From a checkpoint of a small mixture-of-experts model trained on Wikipedia: 52.4M parameters, a sigmoid router.
Below are experts of layer 6 (counted from 0) of a mixture-of-experts language model. Rows are named router (the router's row for the expert), gate (a neuron's input weights, with its number), up (a neuron's input weights, with its number), down (a neuron's output weights, with its number) and show model dimensions 160-191. Each number is 128 + 24 x the weight over its row's rms, rounded and kept within 0 to 255. Numbers have three digits each.
After each expert's rows: "comes before" lists some tokens at least twice as common just after its tokens as in all text. This comes from a sample of Wikipedia text that the model never trained on. Tokens count by the router's weight.

# expert 23
router:139140138143135095111103125122129123111083142086143132096077170129097138136140148107128135112147
gate0:122113077162125151095138151135142101092157123117111110128108109178120111145136098130151111154115
up0:114108062115119139091153128107163131123153116064130094124106123166125137105139080137153107137124
down0:155107111148134126155157115120163151125110130115118150158101139101144123122175112101159059145099
gate1:101103087137126078167097118088111133110119126129166115120137167146153171114147114110124142141140
up1:103068109150110081159142123137129121120130113125158148157141146140123156137149121109147145109108
down1:127090129138115105086127156160112142146118137128161152096157119120118087113170131146127151138137
gate2:166140135103149132166116134154138126157086138163128167138127136157137070131143128131110109138140
up2:133104132165128135127149106153110128104136123122119117143127126148079151113135132126136127173144
down2:143135176111111147110122154097157122097137126073167087127119123098121140104133140056155137164135
gate3:107116132128099119143122141133151134119136143119085115116148117118117126071084146120126129136108
up3:136069113122132128152105127108142144163120098134138150156137126120143111150117137075120116093161
down3:107112134176154105150111112092169131125123139103133094117161128192105123131109088138167130085133
gate4:127106135131113096126145130149154068144139152146168182129163127142092118101129209148187145114142
up4:114159121128112129091148151141098165140111158143087080117128150135141146123099101161116100147127
down4:138133108081169127112153145110145113107126125124145139118144116117112135167150166116109092107113
gate5:133118097188115121116105147092151129121091160146115115108128119143141175070128120143078143112112
up5:142107145148123135109114153111136144112117139128177141147154134131158132137129098094147104112125
down5:112136097177110155136159119163127149093115135107157126147085133139109160142107177121147094147150
gate6:131105149171096125104135145116152125124116116083153127130095154141120128127112107151140116132101
up6:153104105130143135161163114119126130124076120122116138153116157096116178167149109101121103106127
down6:102135115134131108113108146137094110136108118099123094108112107054139113131118178130162105122130
gate7:137133112152135160141153144149131112088104152146149120128112118096145134149142162103159123109150
up7:123155111147140096080122141132106150142119122143156153108099119135113080125145100181114113140085
down7:132139134138115133135145130139146130109124144157115100096090119122079123105156139107116140165124
gate8:099136121095160157145138158127109100147116152100164128124058155137131127136126121112102107126127
up8:115139105126147071137141131177099109139097150121138160168144098112147131125154104099114155144168
down8:146139167107098154089154130117142141095122119167136120093147114103117118129109121170116106155160
comes before: " ", " —", " —;", " $", " −", " +"

# expert 24
router:167106139127122122129118137083093142131064143103104118095080170139142119123148113145105138102108
gate0:121165133111118090146134100138120156117128111075172110124152140168102156148131139120180170146140
up0:117111140111111114147093101135129167133138141112157113127134130124123121158129107148146154135135
down0:124094144155082095125107099118060105137143136175105105147121136164143149124153117099121184144132
gate1:162116152115121138149149115120167176149107161157147094109112159147128134102123108094134143112094
up1:121119128101138086130116139197100140118165109110092136125121101120083145110136155159128180136151
down1:117123138105122161134141133146138136108143168169146117136154166105149119149121173093098150139121
gate2:113147181161148074120122126123150165149145140096141145129113123149121094129119156130103112121089
up2:132107143153126129133157140146119154135070146175102164120110129115107147171138127131132132107164
down2:088164093119162125145163114112117147111119178156143145085139143128126133133122136149107126176148
gate3:129129155124129095139138135092141152137122092098141105136131135104185109142162110118147164153160
up3:102122070157095118105132148157105143113160130129144135163149134108117117112098108134136139115126
down3:136130153167123130088110179140097107120114119128156163156126138123100216097191133125092139131120
gate4:133102133150104097137107157075155159125097117119117128136147120115129127134132128154139160153129
up4:154152125126113116142090123101134108143156128134113121102139131120126146144151118091140096140143
down4:096114150100113106131119111125134104141121155163093064108142140112113139140133169122150123117082
gate5:117147144134144108141091098146121088114146111140106081126125131141095091138102108097148146109105
up5:148136101156150137093135103135127129093120150168167104126133125153115117154134167127148159117135
down5:121148124082124113151113130082125133123137148063089105142136069134118115122110131102147133112127
gate6:132120090097142144147127126119161091079118147132122128098188167123150116080133088121095127154132
up6:112097125146125089144141130136126149136136102162132090129107149139103125172152129133112125089104
down6:121133138129119149143107149105094132137122118141127143117080155178176118084120166118115107157088
gate7:127111137126154109113132091079134156154114140143120118130107120146132105077105078124125121123115
up7:144102152137118136131113108099131141163121129147129075093119070128111163109117084140112130140131
down7:091118104112126114126123168154154128112099100127136099174134122155144148150119148111110112147142
gate8:121124149114119102126146139107112069140062162130172133144136081117112124112117104106142095155141
up8:124108168142143143119084096089119106130102146117144134111153085120103131156111170151162134168131
down8:148127061097149134119108117119135125143089165099120107119146159150108102114168094116119094165124
comes before: " and", " which", " but", " as", " with", " including"

# expert 14
router:139122161123082090100095114091136143099124153115108145089120169133115161139135119140119157107113
gate0:102108127105128164109143102110173144099095142108145161108097128119115097099121114107082117122115
up0:168147120078114115155121152149132125124153139113079141140106139110113169146152114130148135121143
down0:092144142117152126177106144133082137138107091150153129141170112123126080164139137124100085150134
gate1:146124091107195135098142134120147130161120137117106125115128131118125101160095093150095140169089
up1:144152156149046120137120130171091147145141144107138145146166130161110161116144119114139092127099
down1:120133171101140167095182127124098147180157132137130116130117159145118114153144102139102130099092
gate2:110124140120125111127099103105118107148123138126144115138179122128154142142103150145101110131163
up2:103146104111098127138124132160108151141126115099099132088089119150154143148113103107120144128099
down2:141124113110143129050130136137120091107102121126153133096097081160104122156139140107152138121153
gate3:125161130102159120115168092109149130156089175109157107145145113122140138125123164166114139136122
up3:113156141152132138112191116120142084110112148115124123169129116104161151140087100144164133127147
down3:102095125128135117146088136134102135131065139156139127142107132108132161156117157124108124128117
gate4:144110096133133122176096127163121120069122145107134131151144151060112148140139172131119145115190
up4:104108175096140144125133115138125113206121117095136098099131136158153140152111084151130133150164
down4:134136130106124143112125104111132160140136142189135125120092099144101123134121120098131123126167
gate5:093085112146114156107102131137136100129156119146122100088150086186119130100091148125115152121152
up5:103101067150104105132157137094110122122114162108150067110131111165136131105153136136131171086139
down5:143122141098122145090117113125123160118160116112128125140145146096108139170107145164128159129117
gate6:128117116150128161125135112146143152093156135094163136153153148071113089109130103143121157126158
up6:078127132147166126127090104157143156070151105068138110134154157121077122119098128111113129104124
down6:083100119122074141147122124099139119141132146157156095134148108145148131187118123137165161087152
gate7:139124138141171082123071104127138145120138114092139124071108117086135182132156146152149144119154
up7:103106138095090122147132098120148183145110127145083099083143119128117113145093132135098134139171
down7:103176087136120110128155109105176144125136163090131078124136159118121113117125163109103172126131
gate8:164121145140168128103144097111104134147161112131182147098127085139141147081147139150150136118099
up8:104142151101095162153080113108150080145113124101115061093123141142151178093098123108099105121136
down8:127128109139124073097154102124110155085137150127108143121164149127091121168115095096135109152151
comes before: " the", " The", " He", " In", " he", " It"

# expert 29
router:121113136112125128097094135091106111124103141130126114090122128143141140135130135114113112117119
gate0:142106138152073184138123086093148138111151130169109139125122115104125132116137142108104160093145
up0:132125111132137155138124109175121139132144150108147115098147126105119096138161068121115154085168
down0:138092127109134132117133111160121131143131082108124111097129116139140171095099128130087121139099
gate1:108116143096141144152164133146123141143109099141153107129183132103106146153123128141117116144113
up1:081088151139113116134145119128111133153152110142140097114122161152143149125122095058162089165106
down1:127152131161140115119147127127145115163089136118127101129089126167153138103170143133134118172086
gate2:122099146141139120115160144124151135127110117151174140137154157167135120165118149164097114155154
up2:177116120122142163098105106126133102166126129124130151134141093096146160080121088104168139103134
down2:116101114113125136145125066181101124121143144121152087097128163146136154146128112098143150122144
gate3:108121127118145110128141155123103138117097128064103175096113125115162149158110151115126134126118
up3:097095097078161120125201144139117141111147110098134122133136145132095128112095162091121075143161
down3:096106083119172110151162126136126150134157109126130130165151146111131131137115102120109106124096
gate4:165075147086161090151089100111145152132127128118118107114069089091147114124106116119115121126161
up4:106128126173102163109122147111122099090152124122155089117134156149120119120098152096131114117118
down4:106109071172100101125131068094120109122179136121120166135104145092140134130140151167178126153123
gate5:117150122108078146140147138102123159148170159155163132101145124123107142104162135153117137094129
up5:121122129109093110127110096102091130096116156121131094132098174125167137187130133153160148160144
down5:134132118097119100138149146122096176113126134098134130123121101162101158155100158141137115157119
gate6:104127117151134126109126147137175131100098142133131091123100162138134159099150166138134140157110
up6:150124100136156163144131135112134135157096100130106155158125125159123147145146145122169142136095
down6:135198182169128124162127118118117108127139133136051176154154122141114127139129121141100093134148
gate7:117138145177151132110086151149144123120135105118154158118130101102086127109159129142095114101107
up7:144138155071117110084158098110158113102123082121156124151099101157149130156107162097143113139137
down7:093127127137129167110183140124147125143158141140104127202113083139138145124176070101148118134093
gate8:102149117133135163123124109096117138092115161135118114116158114111160139132174100165110117164103
up8:124148128140128153117109130152100131160148147116134126152101118090101109116124182094120181153154
down8:168131103105116122093119103158151135122093162181118216108104130127160108112135180104096146119144
comes before: "-", ")", ")\n", "),", " /", ")."

# expert 20
router:171134177132116106098137135078150112112085153114134116086105153146116165134155124139127128117162
gate0:149111156126091139164125118135182167106115143108109110137111163116143118137141151125123147153148
up0:142144093154145098125100160141086060129132100138092145088176118163152118145076093205106093117140
down0:144125190132071195182157110115129169073130102122142102163137108105099116087125091104121169117134
gate1:109123095142138155141124130134149140135111137138188137125161131122120144138105129171141157143113
up1:136136060116147135132152139136114101106149117155141112109132146106121085125111105095146129152132
down1:169158106105109168118147132155134134134163120138122140096119136116112117124114163130143110143124
gate2:104103121158102123128123170155149128139110155125123113133139122128151150140121167114118167115165
up2:120062106111158164126118151103110115095209109153125154113110100089147082131139112133147086105138
down2:106133105143150139148144160131139145147134171099088102126141163132120098102136167145105147118087
gate3:131115116119138094127142108118119100137152164153141138071105148148114140162130088063142142138112
up3:142119129142125093157144086108125106167132157136136100054106075145138135172112128121145143133077
down3:097169145136169151143137149148110118116118113146154119150183159061138150092131072137121136114140
gate4:101130135139146153108085174123133117175134141109142118158136136146110130136174172132156121166108
up4:096106108078095125147156138118170097114103118135141095134113155147097130135108086167115107199155
down4:130070122130117129178115178111168138147134138164133110150155144117142111134146094117119108084125
gate5:124149144129159136079140116122142182115113193128146112102125128102154133131151134160125135137143
up5:068133114054122153136178172163122171107089118114071124123094121111125102128158132085125154164136
down5:127091099130164062183121109074125135117142122163160095117131121130153096192109130106107098131109
gate6:119192139142132141151079150118168094139115166123081117114107109155111151125128156094178131145162
up6:140100102132119106124118092123141122151092099124133117160142140137080092160135091129095121126157
down6:118135123113119140152083114111116146122148145157138105156120190103110119109126158113107151122069
gate7:124093118111092123142100137148151106138089096129160130146142112093188092106111106155104137077131
up7:146134126096125154147140145114130120152135153095137136159166152148131121088174135159103134121106
down7:173126109144101111139127124106118137116118132114073087153136135115133097112138205148147143129090
gate8:144133136147145098070132118129078152130122140129120073116173130128108114162168152163193113138169
up8:083099091109120142143186133106102104120120110097111129100128103129113149136139131122100146112114
down8:160142175173168158111122160102102126100135138105122125082116127127118118133149100117165112183104
comes before: "|", "-", "==", "The", "===", "==\n"

# expert 6
router:178078150147113097099122153116134171112121142089156085123096134148121150123190146106121152124149
gate0:108113147135116095113115096125109144092123074069166147126120148150148120088137126110135106123118
up0:167114169112159085112140149110112139158139120064137139094105159142127153132114148128133156080129
down0:120130141161099119135154111114133139123144152059129129146119126112145124127076138110101126149145
gate1:166149125124090169148130101143162162155126139158152118113131133089153115121146120142109125136104
up1:085145121106102130157174118090134114136122093160106131122138150157117136095092082102126110134109
down1:128138118129121126146135113137145163127114126122132097114091105092116163174132124148173154116124
gate2:098137170169125138169117092129164132171119125086119111133121129131123143156163121121144126118139
up2:104123125136123134158115135160168110121178125117133172095125147106169183140168117151135137128095
down2:121156159109102102159105087110127084150119107098160166118104144173080165159114122113107112138144
gate3:109133117166110152153118111126120147112143157129056131136127092052128143149117089109121121113137
up3:117123132134107132121128090139136142108114111112114109134145133132114176115124142132094119157132
down3:121122153151118135142107112165173100144117161159161132147157139068066128137101109164138108123124
gate4:159122128082105150155135077174140150142121163152134125072121123121130126119173123080132132155103
up4:074126124135177079098120165122132082149113128106130115173139141155122162146122140142114129108137
down4:155188133096125109127082123133115129111117094116090136110148150093158113128072136125148133086120
gate5:164132180157183080099092157122120157110109077115150084148162141137108137158165125127123155157102
up5:122072151123088128105141103132151107158133140135130145140100082149111110148108073146168112098152
down5:163165095106101147136147151141132152093131167143126150147096145104106108133135094158080154137139
gate6:166131116150070124156121108161095113125127147122159150124097168108124145094071132177125159124151
up6:137154108159139150149131125104144158180134122099128116131112081132109102102143167109131103108100
down6:123154136138107115145171159156162110135133136141134138129161110134141133148076092136120103120156
gate7:111082096147116146157122137109134100107119148157122139113123116156163129098134126116151137101165
up7:123123118138112127124160091154110141124091113123129135115118108094126125125152188163158147107140
down7:146134126136120134149138165093091109134133118131142111084114130118107118107105141114153101108130
gate8:117164150107108076172150143081142147081086142173165118108128090118160111122105162097114160141133
up8:111153092111131130124138131158115096186141118133176137111130126148119134116103131101130145111118
down8:116143086136148161124127101054124139134085117122172157139158128110154114115131125124111187158154
comes before: "20", "19", "1", "2", "18", "3"

# expert 12
router:143121173116114132110099166087103143143100109092119102094097155145100183081126154103115117137126
gate0:124166154183130123138114126114133078127156081132106137133127143145176113105151129131138111135131
up0:133149145134128157128117136140144154124148134168145121127126164165115134117129104114142121123121
down0:115146130180126085131146124140136164154091139158143129203142145147135131114100159090137099122125
gate1:128109092109126140144118125136134152145133174184125144124125121144106146159133140139126134128156
up1:156121091097172129141114110118121089120111155164128130126141165127119114147133149102088104089058
down1:091134113131134150149125077118109160119127134113148101155109145107107163119119140135130134125150
gate2:158113151120122113114167114146107126085140134102142126136117081099108092107126115158133158174144
up2:124122139100152138165142115134123126056135144147113107120110088084110111140089084154130141171160
down2:150116111137150085102128179112127186121147152194171155154129127087145137144085120098106141098087
gate3:128163099152130165120124152113088107099113114136172136165101116097120119133121142114118138135148
up3:084105111087104065147149163110149105101101149132147076128116109113162157095087135104108117124182
down3:102078154165163161140091143132147180129132088102125112141143155141130116137156160152145120127115
gate4:134134126156123093117109139165124146112106086162114084097133161100165120142143121131167133097139
up4:095123143148163105138120125176138124125124083130120122143139132138122154103127162133142141089077
down4:117110116173155180144058154147139137107087112147165104115142177100175103127108111099129139183151
gate5:188099180130125126158142150135144157148128124143085144140143128114107147152090127160126120153098
up5:116100127139154175133146120107133132172157156122155146124125118123115140136140139125106106107154
down5:111116107083073084098088164111113098100148153132107156091116109156093144144157135135106142130173
gate6:161120121151112147102134164118102114184130110124081150135136139145135143121117169167076121164134
up6:137117131150093132147108171125124179133092153101160155121122094159154165134124121093149175154134
down6:121102176089145156166149164126133132130132166109102114107139082093097110152175156139126109132194
gate7:130123122093192088118085155159136140130096125101110094099127110129144079131166119117138131105099
up7:097096158133143126102126132132100168103139126114141161106142149101118135113128130118131110148100
down7:117151153111132151134142109164126112142142151127140087140095178113124141175147096185143150130130
gate8:141130143139138124145170129114121155108119103112112086096140109163111160140127118128150105134148
up8:087126119117096138146152082125167159100057128130142157137115164109110109104117139134095127151082
down8:134130119127111158118163087131171129126151141148145128124143156162147119134135135089132136128114
comes before: " |", ".", "–", "0", ",", ";"

# expert 0
router:139127167122130111097118147142075138115155122139140130119117139166146180143153127143138136114156
gate0:144087135111106104095131086134117136111162054082128108079171096137084166119107127160099169130136
up0:162130122154097164119082181122143120139108151160118149125105140178160111154155146139113110163170
down0:111087129163123157134111125129154142125061134166099141086147190176122138161094153124154155103123
gate1:120147088139098102143170144116120125132159117136157117135126109123135090178140068142139160104116
up1:153107149141167167130116141144133126155100140138129153124120135142116143148123131117090140131106
down1:148124156118147141106117141095153094108157111133136156110128146114093178107113187153107134133175
gate2:134129128164111101110123176155106101124151171154114103145107128127141129157150126099127169140162
up2:134127103170102132122120169120130100113162174139118155145098105085163159148143123110149136123172
down2:083103163161083121130137134096121156113148099124102112090115102127143119139092104138159137146117
gate3:094141140148105089121118125136099152140117117145102177130098140142140127055107192158171138129121
up3:149126122115165147155110102075175112151118158127140119112149136126091125130149119073124127135114
down3:127154149112123121109119097133156111137066096151129119146131091162120150127166143129170128128134
gate4:113128138134106103110144099164168113157133112081132132165119154143144151131147119153078068129140
up4:151164108137122148145156121167173139085112127113129137140159172147137159150119083141095134108146
down4:103087091152104084138168133137114158114111111130109123154156132085162098140117124081146154142166
gate5:138136165120131115167143123153090176126132117068099136140139150155090146131107095139160157114127
up5:132139157130111156171121123120055127138133133104111126132137175148133144125100122150169131164116
down5:141182124126113153119119097102142094111157138134101123112125124144136167104098131140139166109110
gate6:122136079106130134145117165100148135122108102119127138127111161155104116083104135170147169046164
up6:110097125092119116163075113119149130149122171143167111129128105133097171177151106135149138098168
down6:090128162109146110121094131109111121129122079090160139151117127113122116163105083128162116112125
gate7:084133120145126128138113123092122148120142114167119112116118128144093166103115084130129090167121
up7:131111185136106146115111105128092135133146146130120071122152131175130110117207134129118127156113
down7:127102149154148123134145155091134140174127149118156173168134101142135100092195133123096098136118
gate8:130096108106127126121142114124128083098162131108114108138124131124109123180164137126104103139119
up8:122111141145135102142118120108133094154140158119094146112099150154107142180149112117106133128110
down8:105116141104090147097087155125117162100133102116074173119126116080085119100116117112140121087163
comes before: " |", " |\n", "0", "%", "–", "1"

# expert 15
router:124122163140119112110106115088076133098121150099139106118120138144120149143129131155101127128109
gate0:159115158115105158093102095094127113108152137115097142103124131153112137129100126122148131128116
up0:135090121110120180081137138108155096141122122143072106123122097127117152103085135131102121120138
down0:109156191121153092126077143160150103118129115121111129110168149106132164131137110138135119128120
gate1:123135173102112140120104132145098078160165127167124133121144178133126129181109163110140167159082
up1:176104118100072118150105124127109099133125142109180137118102154118125146150080121104133138175170
down1:114108146147117133102112121120152167111131123113158117125101174158125120116138132106109129117153
gate2:130138120159148128138129135141077133105144132139077125129122118121105084110114106125086164135112
up2:135110129104137119140153122067122175142149119123145157137171119125145129087136124125112133124078
down2:106135161149136116102184118145118137149107108126162101102122118113125101133095119136131136133164
gate3:109137135122156127137107129155182105110107108061118137148122127121136106114142132107118112129130
up3:131156106132120133122113110121176091156121084141175105092143122118132159118135103165126147159111
down3:101179129110122102143101120122161129128170127180111108133122109163123065101107123130126121133139
gate4:077176107069113094107112127134120123121126083135111166135120143122122107107117154133105143145144
up4:098129112141152154134130121123130089127105083160137155150157159095081160127162135164124134147154
down4:110122112135166110142167152102156136129125095127192144114165148078116162138096128069107086114066
gate5:118113125178118103136142111098125183153155104172126144089118149143154130139127114169132056131095
up5:124109147102188145146133106147096120108142105129117100106102133115142127142137144120122081099139
down5:147092117167129154147145112120092127153156116169174089116104129110123114109106121128124121146069
gate6:138103183114110124161115102138140200118127145118110124126103145100077101099117137132116109131132
up6:109133076149109163089156112106111108110103139132119139115115088141131192093155166132067156141125
down6:128123140128112136140112102080120117119141102134103131110162162124081150106165131104140105107137
gate7:144136135135143123161149126111110179110096147126138088153096107124174114135162103126130152153130
up7:120129156122165146166084116088129143112071119115163130124122089127102113120140143140138125130165
down7:123154100158127135141167113115184167130130139140120107168095133106148147126116143189124160087115
gate8:137136103157115141145147132118149147153157138125165117129146124101113105168115178101155095125087
up8:165139136111133125146091139149096185106137136156124129130085112098148088165106111085126114148122
down8:137138145111103145123107139172149128157173131151127139119148142164134115117128085138164127130126
comes before: ",", "–", ".", "\n", ".\n\n", ")\n"

# expert 3
router:119124154099084161117104144107152132089145116120130121078146119152109206122158143117111161140109
gate0:106129175085134107107087163094135127123081121103112168115160140137153161131118087152120141145107
up0:078096152166119167119142123148105132129137098153122157110121119128095129121186152160115153137135
down0:143144161119100102119126151117135133129107098129158133160110084110125110120159123120153086110088
gate1:136106111073121150117127100136149106080087087128108101151166130118117130135153171106127119161135
up1:128185134130102135145118130112101155144155174112143151132122144153128110116114161121137116132161
down1:134137161139127160154158094158136120106111131145147143133093155141125160154172109128097139164142
gate2:173108157111149177133143152121129138089119115151087171131108154187163082119117147137130152135131
up2:129103114116128138117122177161119139096094108175152143147079133141145138116123122083160128156127
down2:163111137105139155135130081124131137118169109157123134078140137097123130141127107118139134117109
gate3:134130080095170117122122108166084177099110118149152093163099125129152164136113103103126143138123
up3:185140142113161143094114108117143159137137137132144145130166074134139138120163126078178112091137
down3:123116139180135125152127156161137105193130144105132110116105110143113088119122138105040126147132
gate4:117147130184120118167161140114134118127117120168119120113100112133157141113099088149100126112124
up4:104126133132108112147158102169099115114138135093101133150143146162170141101112111161143157112129
down4:073132134132136130115122118133103125087126147130159164101154086142124163166117116113136211163159
gate5:123128096143113140149129169128114142109152122147158134125110132142127108140103143116154116159125
up5:138116080135148149142166133125140124132145129131134128092153130095152157117137140126166111112141
down5:152158141092089116131103117124117118122117124077159123124106152123142126145135123114146157106123
gate6:091157117166111153150144115068131153120089143129080112134165145124100173137135121168124137125113
up6:133082095127124115122137103156188148133179091130124111149137128161151116100164123142117172146147
down6:142104143104115145139153141097133088149141132120144141103132132090092076135160104150115130110136
gate7:126128127120148129082137119138133097093160145118140138090133154111085193164131103145166194098144
up7:156121123079075141148084122084125184160127127158110129181120164110110110120113123115109121181175
down7:168131170113123169118142163128096138121132170127139115148151171120136126111134121143119114094086
gate8:114170118161119129188130163106159119130102107141161104148125112135088118097129095090104079122149
up8:113149113147142098123091098149146112108121092148122125155119089144120161102133110129120121142123
down8:113088155126132143107107111167112130097109112136189146115121152139130124119131090148105128150174
comes before: "-", "|", " ", "°N", " •", " Total"

# expert 5
router:123126174125110131127096152132141091099124125140133171086091144135113172109156130161092153108130
gate0:112122123082107086147155121130121096099134117159119171079159120133152132079164105109126146132115
up0:141061108099135172112145139101135129134112182115138121116123118110048142157112155114142133048143
down0:123141139136136154112111121110097114146120142105123175119119114175144125142107091095161099111123
gate1:124096166131124094163139132126141140113131113092131127178143122092145117154087153139143150136122
up1:113130125112111148111118088130134120111156131134112100098119080124102072137137111128157103100165
down1:092119114113200156120092132107105142158139135143125156156182113152118062117153093162118140121103
gate2:110147154145166138090080131157152099146135142155118119131125117171145100171103109104121122128116
up2:154154074134136085118124102118129200171152108139103110100136140132131131101124135104102136157126
down2:117128092146157125159147142095170141100146115102136163131134152134132061150133107121112132136104
gate3:134124142113094094124123146110105108160132142126119156121105063127132188114147110123126095174181
up3:142116144146117116113100128132155099121108159134122140127134161139155134109140164124163131145115
down3:101101154142127106112146153170131120135147152153111141119121107146103163119110135147108120181130
gate4:132116121111134160170118144105150158105157110124116116100149187133141136146117159145151145147127
up4:127145123119152154092140147159126119171105097163157160116146067143095140154173144172093150156171
down4:153149087118122098155134129113108141123112127130126130135117148086111108122142133104139120133167
gate5:144133093109123062162125117124128127102118140146162155133146164084061152118093104165139148147110
up5:144159138147147181084135169116122135150158133142104084148138155186161112142116124112116084124139
down5:146119095127153097087122168101121100125155143105112123144114155146126092124113072093170142099138
gate6:151127100105125082104163122166126103129173157109126177065112119124126139117161139120114133150155
up6:114105129112169163122166129140149154118118138150137086195145114125140106150062123082139090110129
down6:153121134113101099135122156154134097154163119138181123136131127145132122174086103119101104158148
gate7:196130104120112122123114152139092089108104133109131145122107128106135142141098113140113149107134
up7:117140092096132111142118093128161165118103113123147132127114117146170142129110114110128184112144
down7:156154132111138144117131137100088129163146111088108166143113174126102161139088177133109143073109
gate8:136130105154072127116129096128119160087100129176126125145083128117138148192138094096065149124113
up8:137140130103133105110182197148099092139132128104145175102140132132111120106143139116143083121127
down8:069122114107116107181101137146152166083082110120129121099112113129177138136136109136086115148126
comes before: " |", ";", " |\n", " (", "\n", ":"

# expert 26
router:139130142115104145082118133086094121109094119132156114099110125118123141101152138144115168097113
gate0:156125081152102165092147180108116130159109137114150113111117129130139199118179168121098149086102
up0:099134171135134094120139116065099119104119141099121135148112091158138127127116141149125132151118
down0:082151111112132115105106139129160109149116115126122161109106099137102101098148139118144100154136
gate1:142102142136134114154098144112150142151125130161127132139102170132122137193101130143147126121095
up1:118140110125127151130142182160090125151137114113146140122132118151123111102136110129116120104138
down1:161100103139132132122090116180125121142105148130078127147100118136144091083138107147134137158171
gate2:153166178129116161106120100167155153087154125161129115135116145134128130128156145097162114095133
up2:138151112141118124100091092154146133124158160104134113176118126113155146115153121134139127147146
down2:158118084137164097118129102186102153154159147136132145137147112108098104119119148097088145128150
gate3:189175167152102150094118159132123131159099180120135149097144085149140115152119141147135184109115
up3:128112065146120127117122058135165113125101095183115101123121109143154149124109148114125117148123
down3:149125149119129104155087162105125125146152084106093117128147104091109138154127135119129109132153
gate4:103145102084120097119144106129152100172094137158174156106152104125092145131148110139138115118101
up4:121099101119187155132149138154139157135123161116126144146070101186145147152125116087123092135098
down4:095155191142147159125093161096108109096134131135154107092140134162115130122101134088146138104147
gate5:140099136081128164135113109109146153114128167065131118126133116167072111128131090112117134117152
up5:144155105164159132129124119165109152109151075135138128128147177159125159108153156158116125140167
down5:126123100137148160129141150119118160112148158130110105095096149161142106186096118131151172187172
gate6:097144151117089144113126102087101115095122120121105096109122143126082128091134134144151150104123
up6:126134100126110112074134154072136139128113120157107102129102141135087115137123129141139155099122
down6:098149090134120141106134094151132165133145123146139157165121118165116173146088140119111126165131
gate7:158124128118157138118143141151082093112126128116112142144089150134117129086153152113113157123160
up7:114109136162105153126127104157087122104106155144145122159175130176120152110145139135130125174159
down7:184128130112132153161138106151164156145154109125161129107108120113144141145108118149128107083118
gate8:162125138132114103125139126133127161131170137125110112111141103123138142141138146123100102159083
up8:152123089130144121150150123095125140137120138143112159140116114101135070141103101137112093098139
down8:087131169144128142116110141134186120136138134105116128148114117115084095111103159103111119079100
comes before: ",", " was", " is", ".", " of", "'s"